config.yaml
n_experts: 24
norm: "layernorm"
batch_tokens: 65536
train_tokens: 499600000
Below are experts of layer 3 (counted from 0) of a mixture-of-experts language model. Rows are named router (the router's row for the expert), down (a neuron's output weights, with its number) and show model dimensions 288-319. Each number is 200 + 40 x the weight over its row's rms, rounded and kept within 0 to 999.
After each expert's rows: "comes before" lists some tokens at least twice as common just after its tokens as in all text. This comes from a sample of Wikipedia text that the model never trained on. Tokens count by the router's weight.

# expert 17
router,239,271,229,153,164,248,274,194,173,172,197,232,210,219,189,177,209,272,181,211,217,193,183,169,220,187,93,208,200,206,184,277
down0,215,229,268,221,192,164,185,213,221,111,227,202,165,125,219,192,245,215,169,133,207,191,212,237,202,154,243,186,189,162,136,219
down1,243,278,173,165,174,167,255,181,282,102,181,194,256,204,223,131,218,209,212,187,241,167,209,164,247,168,188,199,232,172,184,218
down2,255,153,156,221,187,200,137,219,196,154,186,208,250,200,209,244,261,197,151,277,181,243,200,207,198,123,184,204,233,249,233,267
down3,207,133,229,225,227,172,190,213,142,148,241,163,171,198,226,128,137,236,234,190,163,177,169,155,143,192,212,265,207,206,170,210
down4,233,244,131,221,187,184,208,200,238,257,114,232,193,194,210,205,122,134,259,240,99,133,245,154,150,212,167,173,182,142,216,170
down5,153,211,273,268,201,261,180,177,152,210,232,210,246,215,185,201,268,215,184,192,151,170,196,208,197,225,224,169,134,189,171,224
down6,196,164,193,188,236,193,255,196,143,215,266,224,214,191,142,220,242,249,235,249,254,214,201,207,245,238,172,225,201,192,170,195
down7,181,221,245,176,160,224,256,189,223,235,199,171,173,194,148,230,228,238,187,170,230,205,294,228,152,232,204,147,210,238,164,291
down8,202,189,137,184,233,152,228,143,201,182,177,166,244,180,203,269,183,206,145,228,235,173,150,264,265,235,216,181,146,176,194,212
down9,219,210,182,291,170,218,230,231,248,187,228,230,216,135,177,234,264,260,194,206,258,156,257,222,234,203,161,150,171,140,193,241
down10,210,164,179,268,167,209,231,189,139,152,193,292,155,124,250,203,187,161,181,153,161,160,140,209,203,201,234,255,308,273,178,278
down11,212,212,211,221,182,280,248,210,293,181,202,173,213,194,193,219,213,206,158,91,184,278,188,218,230,192,202,187,211,207,193,218
down12,208,216,247,169,178,163,192,132,168,230,180,163,213,210,179,291,186,228,218,298,156,166,193,225,205,229,238,252,208,248,186,176
down13,258,187,220,231,216,240,147,170,237,238,176,111,192,171,234,178,200,228,337,155,188,257,197,212,210,218,185,234,180,179,151,208
comes before: " |", "–", ".", ",", ")", ")\n"

# expert 11
router,247,251,205,226,306,226,155,275,204,135,234,173,264,203,221,155,142,184,179,244,277,156,209,193,147,139,211,202,138,184,252,200
down20,185,210,250,163,205,166,209,247,213,176,249,298,147,218,161,214,200,182,141,191,173,135,197,216,178,171,200,145,178,202,140,226
down21,158,142,209,238,163,201,172,207,189,173,217,222,229,221,232,132,291,227,196,228,242,245,236,268,210,333,202,184,168,164,242,133
down22,187,232,170,187,242,293,216,206,114,265,184,178,154,233,223,151,218,137,177,190,262,183,264,213,220,190,163,228,241,220,127,253
down23,193,171,233,177,222,165,260,93,253,207,191,191,184,206,220,134,228,195,159,246,178,203,215,214,227,179,208,120,168,229,200,168
down24,254,189,163,144,181,136,234,178,187,151,197,279,213,204,156,147,153,163,202,188,171,240,195,284,169,193,239,238,206,216,187,211
down25,253,203,233,254,242,281,213,188,225,139,251,236,260,179,250,216,159,171,239,194,245,165,147,190,156,133,185,204,193,203,191,219
down26,121,216,227,230,181,220,175,231,241,216,294,230,161,202,187,136,256,181,173,225,225,161,194,231,205,239,187,183,208,261,149,277
down27,172,169,211,186,244,232,227,177,241,119,179,198,193,165,248,260,154,194,214,201,110,214,194,220,189,220,213,176,213,193,225,223
down28,137,162,136,160,121,185,200,210,203,197,186,183,209,199,242,223,263,75,300,220,145,251,113,170,188,176,208,216,191,180,138,182
down29,178,262,258,234,183,257,166,237,188,147,186,178,219,196,259,192,209,224,237,249,134,241,253,248,186,194,187,276,270,216,185,163
down30,215,163,243,180,285,161,219,222,193,169,266,219,169,247,209,268,206,202,206,197,158,192,149,272,167,168,252,236,159,290,198,206
down31,153,142,174,322,186,170,130,174,181,198,175,183,202,146,235,200,164,280,145,223,250,208,226,190,182,217,146,165,222,216,191,263
down32,193,211,176,138,109,150,148,193,154,191,182,221,196,141,192,200,158,210,205,193,196,171,93,255,168,203,197,250,159,126,196,216
down33,211,237,201,241,177,153,239,273,168,200,195,162,167,207,189,130,190,193,248,192,197,239,178,166,141,183,216,156,143,208,167,170
comes before: ":", " of", "\n", " in", " and", " ("

# expert 8
router,200,252,188,166,176,224,166,283,221,202,201,149,217,226,189,248,204,228,151,163,239,187,152,176,246,267,211,162,172,245,158,173
down20,210,216,169,228,160,174,243,282,146,133,255,229,198,198,177,200,132,211,231,187,242,150,142,206,230,237,185,173,176,176,201,219
down21,181,188,190,241,163,209,221,234,198,156,156,139,203,188,129,183,224,233,200,172,191,228,209,170,212,221,162,236,153,57,214,178
down22,170,174,207,150,204,175,201,158,180,216,237,264,268,187,272,201,184,176,188,222,231,203,176,220,251,113,146,143,207,230,149,238
down23,238,239,212,204,164,166,219,168,148,184,179,210,155,243,199,278,85,195,187,247,176,190,197,179,223,178,189,108,254,203,220,162
down24,144,176,190,224,232,141,153,185,205,192,151,235,247,254,175,204,191,168,171,215,172,155,146,147,228,215,204,133,219,181,179,108
down25,213,180,198,207,204,252,228,225,138,288,188,176,241,142,195,185,201,266,193,156,208,199,177,224,239,146,203,167,220,182,192,236
down26,145,163,232,137,200,229,200,221,161,212,188,278,177,263,156,279,244,154,233,136,230,205,171,199,185,135,235,219,224,188,197,140
down27,207,200,164,244,228,178,228,221,173,284,202,170,204,228,167,216,116,177,230,248,226,185,237,207,229,201,221,219,207,228,245,216
down28,272,204,164,233,229,189,189,231,292,207,150,248,237,264,175,204,230,166,199,204,299,181,186,153,234,213,170,120,220,196,210,223
down29,218,173,164,180,123,250,257,210,122,166,199,186,191,160,216,194,236,244,149,145,229,252,202,152,286,293,199,148,219,144,240,256
down30,186,278,174,258,168,255,210,211,184,210,235,216,291,207,249,160,127,235,195,184,228,233,192,244,202,236,204,147,151,97,241,210
down31,180,201,199,204,263,222,230,175,154,243,167,190,208,219,150,252,197,239,133,214,149,214,245,263,133,138,214,161,220,219,264,182
down32,245,229,244,218,186,198,239,172,144,184,201,184,161,158,230,197,228,210,261,172,189,198,261,134,190,130,219,180,257,161,253,229
down33,238,202,257,195,226,178,190,214,212,191,171,215,208,267,178,235,147,195,226,246,202,175,164,181,196,176,193,180,226,190,177,147
comes before: " to", " a", " in", " by", " as", " be"

# expert 5
router,210,92,149,265,234,192,244,208,274,270,79,203,199,179,280,225,162,241,198,187,188,237,219,192,263,229,191,174,208,160,173,144
down0,134,231,268,234,176,119,228,141,174,252,263,218,125,203,150,141,144,176,233,142,239,242,273,180,163,238,221,187,171,226,212,79
down1,197,210,200,193,135,168,233,255,212,189,167,205,207,167,262,228,195,127,204,293,217,175,182,177,100,211,168,182,225,231,229,259
down2,204,203,203,194,151,180,194,222,123,156,181,162,163,173,214,212,141,230,203,213,181,213,199,206,149,181,201,177,207,180,168,169
down3,202,200,197,189,213,183,220,258,168,185,155,92,186,245,203,177,268,224,190,215,188,234,173,259,101,163,145,210,182,169,166,225
down4,229,204,167,226,202,160,124,232,199,160,212,166,248,183,170,201,185,164,162,199,100,225,196,227,203,145,228,191,235,231,224,213
down5,188,162,213,162,203,178,251,224,155,236,181,214,218,263,162,228,175,191,253,232,225,198,164,136,248,176,212,159,226,226,244,273
down6,204,185,112,232,210,211,209,216,225,192,235,225,172,196,205,253,242,245,247,215,160,172,211,260,216,257,184,261,248,223,182,228
down7,188,275,122,190,227,271,169,296,131,227,219,177,126,225,153,209,159,222,285,216,213,253,111,145,122,136,196,261,228,205,216,208
down8,155,174,173,199,211,162,184,198,183,220,185,189,170,178,140,152,236,245,243,199,192,291,259,179,236,313,238,249,196,252,224,187
down9,226,203,244,206,160,204,223,223,205,239,224,186,178,136,246,183,178,280,222,207,197,196,154,166,152,224,142,251,219,293,195,269
down10,204,223,185,202,147,178,187,233,171,166,243,142,208,227,213,176,229,234,181,233,139,230,174,151,113,226,144,149,251,235,224,214
down11,172,249,240,199,162,185,202,189,216,154,172,201,133,173,87,137,247,183,138,188,184,198,162,233,223,207,201,224,116,225,191,228
down12,189,216,235,173,237,200,198,186,194,185,211,263,169,124,245,235,202,120,212,133,88,195,211,223,242,139,163,218,186,214,166,314
down13,239,144,194,222,237,210,105,249,150,243,201,232,154,182,267,209,152,261,226,252,232,191,249,240,206,249,164,225,150,169,194,167
comes before: "|", "-", "The", "the", "|---|---|---|---|---|---|\n", "p"

# expert 12
router,249,222,179,197,120,233,231,193,202,198,260,222,233,188,180,155,264,143,184,218,271,196,122,224,243,244,191,121,259,209,210,188
down0,251,191,233,187,164,239,176,186,180,128,196,149,242,188,234,273,180,200,202,206,231,163,248,223,204,225,229,162,147,211,148,160
down1,133,164,160,187,187,153,203,241,223,190,204,231,184,196,223,265,209,177,156,138,175,180,190,225,224,208,233,191,209,197,242,200
down2,202,282,220,195,232,229,220,179,160,164,238,253,224,147,136,209,181,188,190,205,153,198,158,213,243,157,214,284,190,247,166,205
down3,208,168,133,176,183,222,241,234,258,190,212,166,226,167,226,174,189,132,169,241,206,198,200,209,157,251,188,279,149,236,276,134
down4,182,229,218,164,251,211,77,232,217,224,186,189,285,170,155,205,179,165,128,285,248,144,255,187,258,173,171,134,182,262,225,221
down5,237,256,238,196,206,146,303,155,195,231,219,140,189,203,170,209,264,213,186,229,159,162,189,166,215,101,211,233,222,183,115,194
down6,162,268,230,183,298,140,197,239,146,243,248,248,191,228,177,255,129,241,142,245,215,287,172,213,204,284,245,204,147,192,206,150
down7,190,140,235,206,202,202,277,187,141,237,204,172,261,246,123,189,227,263,172,147,172,221,219,159,133,244,185,172,279,229,227,121
down8,207,254,267,236,183,213,167,176,174,229,143,198,181,160,188,116,193,228,247,245,121,231,151,142,169,162,196,260,177,237,231,171
down9,245,144,182,255,205,162,219,237,254,183,192,182,209,197,158,196,226,232,147,210,207,286,232,205,134,186,207,207,205,205,220,201
down10,169,163,175,170,151,181,182,214,223,177,245,170,147,200,228,174,158,271,152,288,213,267,261,206,249,193,221,246,209,194,174,214
down11,150,238,263,239,125,173,152,193,179,171,142,125,229,179,206,175,174,175,204,186,205,186,242,226,252,245,217,183,197,195,196,194
down12,238,216,236,210,219,202,157,176,217,178,150,302,189,226,218,207,213,208,197,207,182,169,214,214,235,199,164,198,175,138,228,254
down13,192,232,167,185,124,194,182,154,97,249,212,166,161,189,215,174,201,214,228,209,179,155,221,225,276,188,147,213,224,229,173,149
comes before: " the", " a", " his", " United", " New", " its"

# expert 3
router,149,175,227,209,215,198,160,187,216,221,202,116,179,245,226,178,212,155,211,262,300,252,220,184,214,168,224,163,275,199,166,131
down20,208,194,227,197,209,280,216,172,213,232,130,189,218,282,208,219,228,208,210,245,158,174,195,202,161,174,204,194,263,228,270,278
down21,236,137,199,184,229,214,184,212,144,196,225,185,225,264,168,236,204,170,231,273,178,203,184,202,192,184,194,158,197,216,192,208
down22,124,152,230,241,220,178,242,178,147,234,264,232,238,188,162,187,234,152,175,228,215,209,261,144,282,134,207,239,178,176,222,188
down23,293,191,232,288,230,256,231,197,190,189,158,200,144,159,130,173,209,182,216,187,199,190,244,195,243,192,201,232,258,216,195,144
down24,92,185,231,245,86,228,183,220,127,247,229,215,228,238,206,258,138,151,243,164,243,216,213,207,271,197,234,219,194,151,191,179
down25,199,201,269,179,238,226,222,221,200,270,222,244,219,116,151,119,222,147,189,156,164,125,166,216,143,152,250,168,168,162,215,175
down26,210,243,168,231,136,174,213,203,276,165,176,203,151,220,179,230,208,162,194,206,286,197,186,237,197,178,201,153,118,155,278,237
down27,212,156,248,215,224,143,192,226,228,197,218,208,187,196,156,222,145,219,211,84,141,206,245,241,196,171,178,172,199,163,235,270
down28,181,225,186,219,215,175,259,268,199,222,280,179,203,227,210,199,171,196,190,198,189,233,215,241,209,259,178,146,221,220,109,190
down29,138,254,240,154,188,158,219,254,217,187,225,233,198,231,198,168,158,189,239,253,154,200,257,238,215,195,141,194,234,151,257,202
down30,213,209,139,251,120,229,125,183,256,135,185,192,179,270,276,202,183,223,204,172,262,220,228,162,252,132,140,194,123,297,242,220
down31,233,189,242,221,229,116,188,151,224,184,177,227,216,208,220,230,171,296,160,168,168,192,220,234,146,178,231,261,197,197,159,154
down32,265,259,181,127,213,246,237,204,203,297,195,186,183,222,244,181,206,247,303,189,148,158,171,220,164,231,215,199,170,204,215,222
down33,221,165,187,312,195,233,106,290,200,178,181,233,223,213,217,151,261,192,228,151,231,220,155,142,231,197,171,219,134,209,304,116
comes before: "1", "201", "0", "2", "3", "4"

# expert 14
router,237,254,236,254,103,191,164,197,138,122,249,142,276,265,224,155,201,211,191,187,224,186,258,174,95,173,260,170,196,186,275,190
down20,188,247,128,140,152,282,147,166,164,147,210,196,171,244,171,270,163,137,173,245,246,177,243,238,195,225,213,178,217,229,215,175
down21,187,169,271,191,136,248,173,120,176,166,223,167,165,189,229,162,169,244,195,138,169,255,230,256,206,209,219,187,226,269,210,228
down22,153,164,218,193,223,199,170,157,201,196,125,153,220,218,150,228,161,162,131,126,195,258,279,253,214,203,197,192,258,195,189,182
down23,157,169,229,192,211,189,217,219,252,220,166,257,159,146,158,143,176,146,170,152,287,240,213,125,231,179,240,263,218,161,221,166
down24,281,184,168,228,179,187,232,220,173,116,196,145,243,189,155,160,180,193,174,162,228,270,205,177,214,176,321,211,189,183,212,210
down25,159,204,195,202,230,208,227,256,179,195,198,293,163,234,201,201,99,129,204,208,227,158,244,209,297,177,200,183,209,242,217,230
down26,176,233,210,229,263,229,245,218,172,192,190,166,89,195,230,186,251,202,212,224,214,245,221,233,168,240,207,180,166,143,195,273
down27,240,155,179,234,156,228,231,179,210,201,231,207,221,260,299,174,136,244,209,147,217,232,206,184,171,215,242,220,164,249,222,185
down28,221,213,189,180,161,174,217,259,182,277,197,248,218,154,207,166,189,209,183,132,164,170,187,222,199,218,196,157,128,204,226,216
down29,183,204,130,259,248,227,236,151,226,153,237,158,276,290,180,211,165,226,229,158,165,156,212,227,282,170,286,219,157,182,239,137
down30,158,257,174,178,147,213,142,235,233,196,157,135,198,208,192,279,259,166,146,207,283,193,155,244,244,229,213,176,135,281,106,168
down31,215,165,162,212,179,197,170,208,208,169,208,154,213,167,181,202,213,249,237,178,197,193,167,225,239,191,135,201,133,160,197,219
down32,171,260,198,219,226,227,203,183,260,169,230,226,148,176,177,236,129,186,154,182,241,246,166,200,232,215,211,136,181,152,236,189
down33,195,216,213,197,200,219,177,182,194,173,114,197,75,234,181,195,203,202,207,188,212,183,165,147,185,172,229,203,205,217,197,167
comes before: " ", ":", " of", ",", ".", " in"

# expert 18
router,197,266,203,162,231,158,168,198,191,260,178,157,201,184,230,173,175,280,214,221,90,253,194,211,266,209,210,235,234,109,170,190
down0,141,212,206,247,145,149,165,226,265,240,150,194,255,210,253,205,205,164,257,250,216,201,210,231,106,213,130,201,144,193,152,167
down1,243,187,187,179,242,166,221,214,165,210,218,178,161,66,170,198,210,141,223,188,209,206,171,157,179,188,200,209,196,233,224,168
down2,177,184,209,258,212,214,229,304,197,221,235,238,200,134,176,220,194,188,147,163,179,203,111,249,215,207,185,181,212,151,271,211
down3,277,94,187,238,176,198,210,217,216,190,229,286,228,241,203,196,250,224,206,225,259,167,228,172,203,190,190,238,222,229,212,203
down4,175,191,164,207,208,173,207,177,138,106,159,213,254,139,133,236,119,137,157,253,249,198,250,183,255,218,258,195,167,157,181,206
down5,217,141,198,187,173,225,173,248,182,163,153,174,190,168,218,247,215,187,224,241,225,232,238,226,256,177,222,208,173,197,178,116
down6,172,206,207,256,205,249,203,190,225,134,193,131,200,228,231,184,134,219,193,155,109,200,113,184,190,184,123,184,209,52,273,223
down7,189,96,195,237,122,151,247,200,182,240,169,163,221,175,240,179,112,221,79,177,176,244,138,99,191,227,197,145,200,175,158,204
down8,194,215,237,185,150,242,194,225,253,159,221,195,217,254,165,186,255,171,219,158,197,205,166,225,163,203,112,167,175,228,164,162
down9,181,231,224,228,183,180,147,168,165,176,195,198,131,179,165,150,219,191,132,213,237,124,155,199,224,179,258,167,197,203,161,193
down10,283,204,208,177,191,202,209,155,198,168,179,173,289,164,312,168,197,170,184,244,267,187,205,232,177,239,264,270,91,269,213,208
down11,164,227,233,156,153,235,246,138,147,173,216,233,155,225,205,257,250,330,226,207,94,177,174,193,214,133,272,251,182,153,230,221
down12,144,158,272,145,189,164,212,213,163,174,172,240,237,234,222,249,165,204,140,162,283,183,168,163,156,200,152,176,270,246,213,231
down13,158,165,196,275,215,213,269,211,257,180,172,239,144,125,206,149,209,216,253,179,205,238,192,153,181,164,262,151,159,251,236,177
comes before: " The", "-", "==", " In", "|", " He"

# expert 4
router,146,157,181,216,205,234,242,189,206,184,156,208,95,148,182,275,169,170,194,203,243,152,153,163,161,251,155,234,258,214,186,197
down20,225,236,214,253,241,198,223,227,240,236,127,156,189,202,128,125,153,159,223,257,98,194,124,203,242,197,243,182,263,171,198,149
down21,285,180,179,217,213,259,169,174,148,221,244,168,185,193,304,242,200,254,192,202,173,234,157,131,193,236,182,261,182,195,259,193
down22,210,86,263,139,135,230,174,230,181,196,224,201,180,174,181,243,153,222,200,205,112,283,238,193,204,209,163,196,225,244,195,230
down23,233,285,206,221,188,237,154,137,235,252,203,173,203,201,103,290,218,203,169,182,175,147,209,212,224,234,256,312,170,218,195,237
down24,201,264,252,202,200,202,207,233,225,190,155,203,191,255,158,256,174,243,211,191,170,165,229,266,270,199,221,211,172,162,231,153
down25,192,201,122,224,235,241,220,168,171,138,183,211,190,195,263,203,195,191,190,259,199,164,148,146,181,167,172,172,214,218,188,253
down26,220,267,202,167,246,232,247,169,214,189,173,233,148,167,209,236,141,214,234,239,212,270,150,189,216,198,220,184,249,233,219,255
down27,130,226,242,219,187,126,158,240,166,325,188,262,271,215,295,135,178,216,239,159,197,177,188,194,197,130,167,188,146,177,254,190
down28,167,213,184,98,218,227,233,136,212,212,229,241,244,156,163,211,212,202,241,199,262,197,179,230,228,201,176,235,150,189,216,239
down29,174,225,179,169,193,164,161,255,225,228,194,196,207,204,191,261,157,202,218,167,189,254,209,209,220,209,243,196,149,173,116,292
down30,203,231,206,147,165,183,204,190,242,205,251,216,229,186,124,180,210,283,177,275,187,180,215,161,240,120,239,161,181,184,193,189
down31,190,248,192,170,224,234,204,264,185,106,265,235,187,245,182,181,163,138,237,263,230,158,131,217,263,172,225,189,166,225,210,168
down32,178,220,214,231,146,195,207,229,196,169,182,212,259,232,199,131,170,248,207,211,221,159,167,236,216,185,247,154,246,161,200,157
down33,163,211,151,194,191,163,139,254,217,250,186,169,141,197,190,247,255,152,228,168,136,157,193,246,249,199,299,163,179,218,229,262
comes before: " ", "-", "==", "===", "The", "|"

# expert 19
router,194,155,194,155,150,214,135,164,255,183,170,255,158,168,180,231,248,159,190,213,266,247,263,223,277,264,169,168,184,164,175,191
down0,338,246,209,189,208,261,246,216,214,241,218,239,238,183,171,208,217,207,164,254,226,141,196,212,145,176,276,203,212,248,210,174
down1,239,50,228,257,244,220,171,182,185,148,215,225,225,193,200,224,252,177,165,246,180,228,147,204,198,249,250,233,245,256,206,255
down2,204,128,264,142,155,190,200,276,152,247,195,259,261,129,237,146,227,206,96,198,173,150,188,216,214,218,170,206,225,191,211,187
down3,225,207,240,147,137,253,161,226,204,255,223,190,221,162,161,232,157,191,227,213,251,203,206,177,175,253,179,169,135,155,234,268
down4,223,169,239,229,183,228,201,184,232,271,252,196,191,183,251,141,130,143,243,210,223,161,175,223,201,191,193,197,230,231,117,255
down5,177,176,250,189,213,214,158,165,176,204,196,184,156,224,169,207,159,197,143,169,252,177,190,173,243,243,247,192,216,193,162,198
down6,141,152,252,208,205,232,160,177,154,233,211,191,224,241,170,182,188,237,124,151,203,212,173,242,263,205,156,188,205,232,259,193
down7,269,266,248,186,193,151,252,166,275,163,169,162,248,239,97,184,269,195,230,115,155,157,215,205,201,196,209,224,221,145,298,235
down8,177,221,245,225,225,256,174,192,224,145,205,213,166,196,246,234,123,316,159,231,189,203,155,175,131,241,175,245,202,131,225,237
down9,155,268,200,188,232,200,195,245,230,110,125,207,234,124,168,233,158,207,174,242,218,125,180,184,189,168,222,167,175,114,246,256
down10,240,229,203,224,246,183,155,143,170,140,206,174,213,155,234,293,179,259,223,258,165,184,246,160,142,235,222,199,186,230,186,145
down11,201,169,188,174,178,219,177,190,151,104,186,203,178,218,195,174,189,275,211,166,233,279,288,173,285,245,170,205,223,219,276,150
down12,94,159,233,174,218,153,174,183,222,176,224,214,199,158,201,266,217,130,204,270,197,206,189,222,302,184,193,222,162,230,178,151
down13,116,172,199,180,182,241,150,239,147,205,146,149,157,275,100,207,266,199,245,160,131,182,271,250,273,203,187,239,284,222,269,107
comes before: " |", " |\n", " ", ";", ".", " was"

# expert 16
router,175,248,260,207,222,250,221,215,230,58,200,149,203,229,210,163,154,180,146,178,160,160,169,170,245,170,188,218,184,113,248,175
down20,169,142,229,252,189,235,231,151,174,139,232,277,309,232,197,154,195,208,155,224,215,235,224,140,213,160,173,242,169,249,226,237
down21,206,159,232,186,147,184,129,237,162,163,247,213,201,224,228,196,237,201,185,149,213,225,143,173,177,185,211,237,227,152,266,187
down22,119,201,179,283,194,179,205,141,201,150,241,128,223,235,113,183,188,189,227,243,199,208,206,133,157,181,219,249,240,178,282,201
down23,197,182,166,215,204,210,240,157,211,157,174,209,200,143,210,191,166,239,240,200,154,229,247,192,116,208,170,251,177,208,240,179
down24,186,219,177,220,232,149,172,175,202,197,207,157,231,253,147,179,132,117,214,189,175,158,194,142,221,255,173,215,197,143,163,257
down25,186,190,212,232,192,231,166,168,218,216,226,181,200,200,183,208,177,256,196,143,148,236,201,246,181,250,217,185,227,208,196,188
down26,171,194,247,254,179,199,202,148,159,159,153,175,170,197,151,179,105,155,263,204,151,187,206,174,152,243,163,215,124,146,154,239
down27,189,206,243,155,278,269,234,207,215,203,192,242,131,162,225,233,208,194,279,266,250,216,247,221,206,123,216,149,176,190,250,154
down28,212,261,223,172,230,122,202,163,122,182,192,226,176,202,201,152,194,161,182,187,159,195,240,151,167,188,108,142,205,220,272,230
down29,112,167,258,195,152,191,174,217,269,213,230,226,189,229,193,193,180,149,104,194,187,204,214,149,272,143,208,238,246,168,220,128
down30,160,192,200,161,224,229,216,164,218,261,202,237,188,171,250,198,236,162,180,229,201,211,220,215,185,171,254,196,160,154,148,256
down31,106,241,233,220,230,255,169,220,216,220,140,264,134,237,148,266,167,148,130,203,162,108,204,192,292,173,165,173,252,174,174,190
down32,208,192,167,185,188,176,264,188,233,197,208,211,116,116,231,135,218,187,293,189,178,178,220,125,189,181,203,141,245,203,140,121
down33,137,167,165,177,235,175,249,148,185,233,205,186,173,135,151,199,191,203,228,143,255,263,200,206,260,266,146,237,151,189,176,202
comes before: ",", " |", " (", "\n", "'s", " and"

# expert 22
router,249,235,293,234,211,172,135,124,191,119,199,140,190,210,162,176,183,215,158,180,277,220,262,244,141,164,188,230,121,152,203,235
down20,271,191,158,214,78,182,226,231,171,170,220,200,205,199,263,126,152,188,266,152,211,240,206,222,180,171,161,98,133,226,180,240
down21,217,181,223,190,150,320,165,226,204,175,206,198,167,204,168,179,180,220,219,174,189,238,177,110,166,207,191,173,203,179,216,264
down22,170,190,121,186,169,177,204,211,165,148,207,180,210,211,179,253,167,222,222,208,263,211,223,186,167,167,205,169,210,281,199,202
down23,130,213,210,200,248,158,230,206,189,220,242,246,216,233,144,177,166,268,214,173,239,219,169,230,213,131,145,187,246,172,151,194
down24,245,254,221,301,233,201,200,232,202,282,281,145,173,186,215,202,242,206,259,196,212,191,189,203,177,170,213,196,197,181,220,250
down25,260,189,191,146,184,232,175,157,182,153,209,228,103,178,200,198,215,256,205,193,152,164,178,203,159,179,207,196,200,186,241,178
down26,263,240,180,159,199,77,202,176,277,220,175,250,149,171,253,246,221,226,256,150,249,193,173,298,228,228,242,212,153,173,159,199
down27,177,258,163,259,237,176,196,210,210,304,209,249,217,114,239,260,257,178,237,158,193,190,165,232,256,220,219,233,200,249,214,180
down28,246,242,173,238,186,202,159,121,201,228,144,213,218,251,240,228,96,223,188,197,144,211,227,119,226,198,179,177,267,161,217,182
down29,111,254,211,177,176,277,179,227,209,242,227,198,247,173,205,104,134,211,158,232,187,212,187,222,227,251,195,167,148,204,221,149
down30,116,164,231,217,183,288,141,167,158,209,264,233,171,228,203,198,179,229,126,247,216,203,254,188,180,204,205,268,150,184,215,224
down31,231,126,203,215,225,266,168,242,227,216,184,173,202,233,180,280,231,169,249,123,244,162,234,237,178,208,227,183,181,264,195,226
down32,169,218,206,271,147,191,275,205,199,175,208,206,201,232,177,218,221,215,161,274,180,141,169,153,209,197,196,144,182,129,239,248
down33,164,214,235,297,166,247,204,182,156,176,133,155,178,228,232,122,120,187,241,213,172,241,287,178,131,165,174,273,327,222,173,207
comes before: " of", ",", " and", ".", " in", ".\n\n"

# expert 10
router,165,249,173,237,182,219,244,247,243,251,264,198,159,242,216,209,217,175,187,189,259,227,174,233,122,140,186,156,232,194,218,213
down0,125,160,195,199,145,174,201,166,171,200,131,124,226,179,173,226,156,188,196,252,183,212,279,241,176,268,177,175,278,146,186,152
down1,192,185,202,194,196,239,202,134,213,203,153,163,185,155,252,146,262,170,222,174,202,271,220,171,228,171,265,180,129,216,142,188
down2,280,210,185,192,247,183,196,178,150,225,158,264,197,157,185,231,245,194,191,195,235,201,187,218,174,151,262,163,152,151,159,202
down3,189,176,181,178,235,169,213,176,208,218,208,230,231,243,280,259,244,162,168,197,118,143,158,224,182,226,225,200,230,195,224,168
down4,250,230,240,231,225,226,272,184,221,253,247,180,196,188,215,199,221,111,267,184,173,248,255,175,166,215,117,136,144,204,151,227
down5,246,179,267,148,210,245,188,141,262,210,195,183,216,212,139,212,131,174,168,225,172,231,157,177,158,208,167,230,150,170,244,173
down6,228,211,151,132,239,216,171,197,200,204,249,217,208,207,224,247,247,199,182,187,245,244,182,264,153,187,220,166,162,186,192,231
down7,147,280,227,124,225,211,142,180,270,189,198,182,170,241,200,80,204,135,140,210,171,152,236,141,202,241,163,202,271,211,191,139
down8,142,167,205,221,187,208,156,238,188,217,205,236,177,201,194,182,188,197,260,227,237,221,183,195,258,217,181,241,185,242,101,154
down9,221,189,168,232,120,187,199,183,239,155,208,230,185,151,216,184,287,174,225,185,213,238,209,136,191,171,187,233,208,235,169,158
down10,213,210,209,153,206,197,192,232,191,183,159,179,297,217,215,218,162,333,264,221,255,165,239,192,177,204,194,225,211,155,193,185
down11,221,198,208,213,215,191,158,166,181,150,193,262,214,136,139,167,167,230,134,184,172,211,251,161,192,155,186,272,202,225,198,178
down12,223,188,159,245,202,270,187,206,172,211,203,207,154,141,201,195,184,203,118,196,156,181,240,139,197,217,232,271,164,224,208,268
down13,167,184,253,192,198,308,194,260,245,205,184,226,158,206,232,200,244,115,213,193,103,122,164,222,238,237,213,164,262,185,226,201
comes before: " the", " a", " his", " to", " that", " an"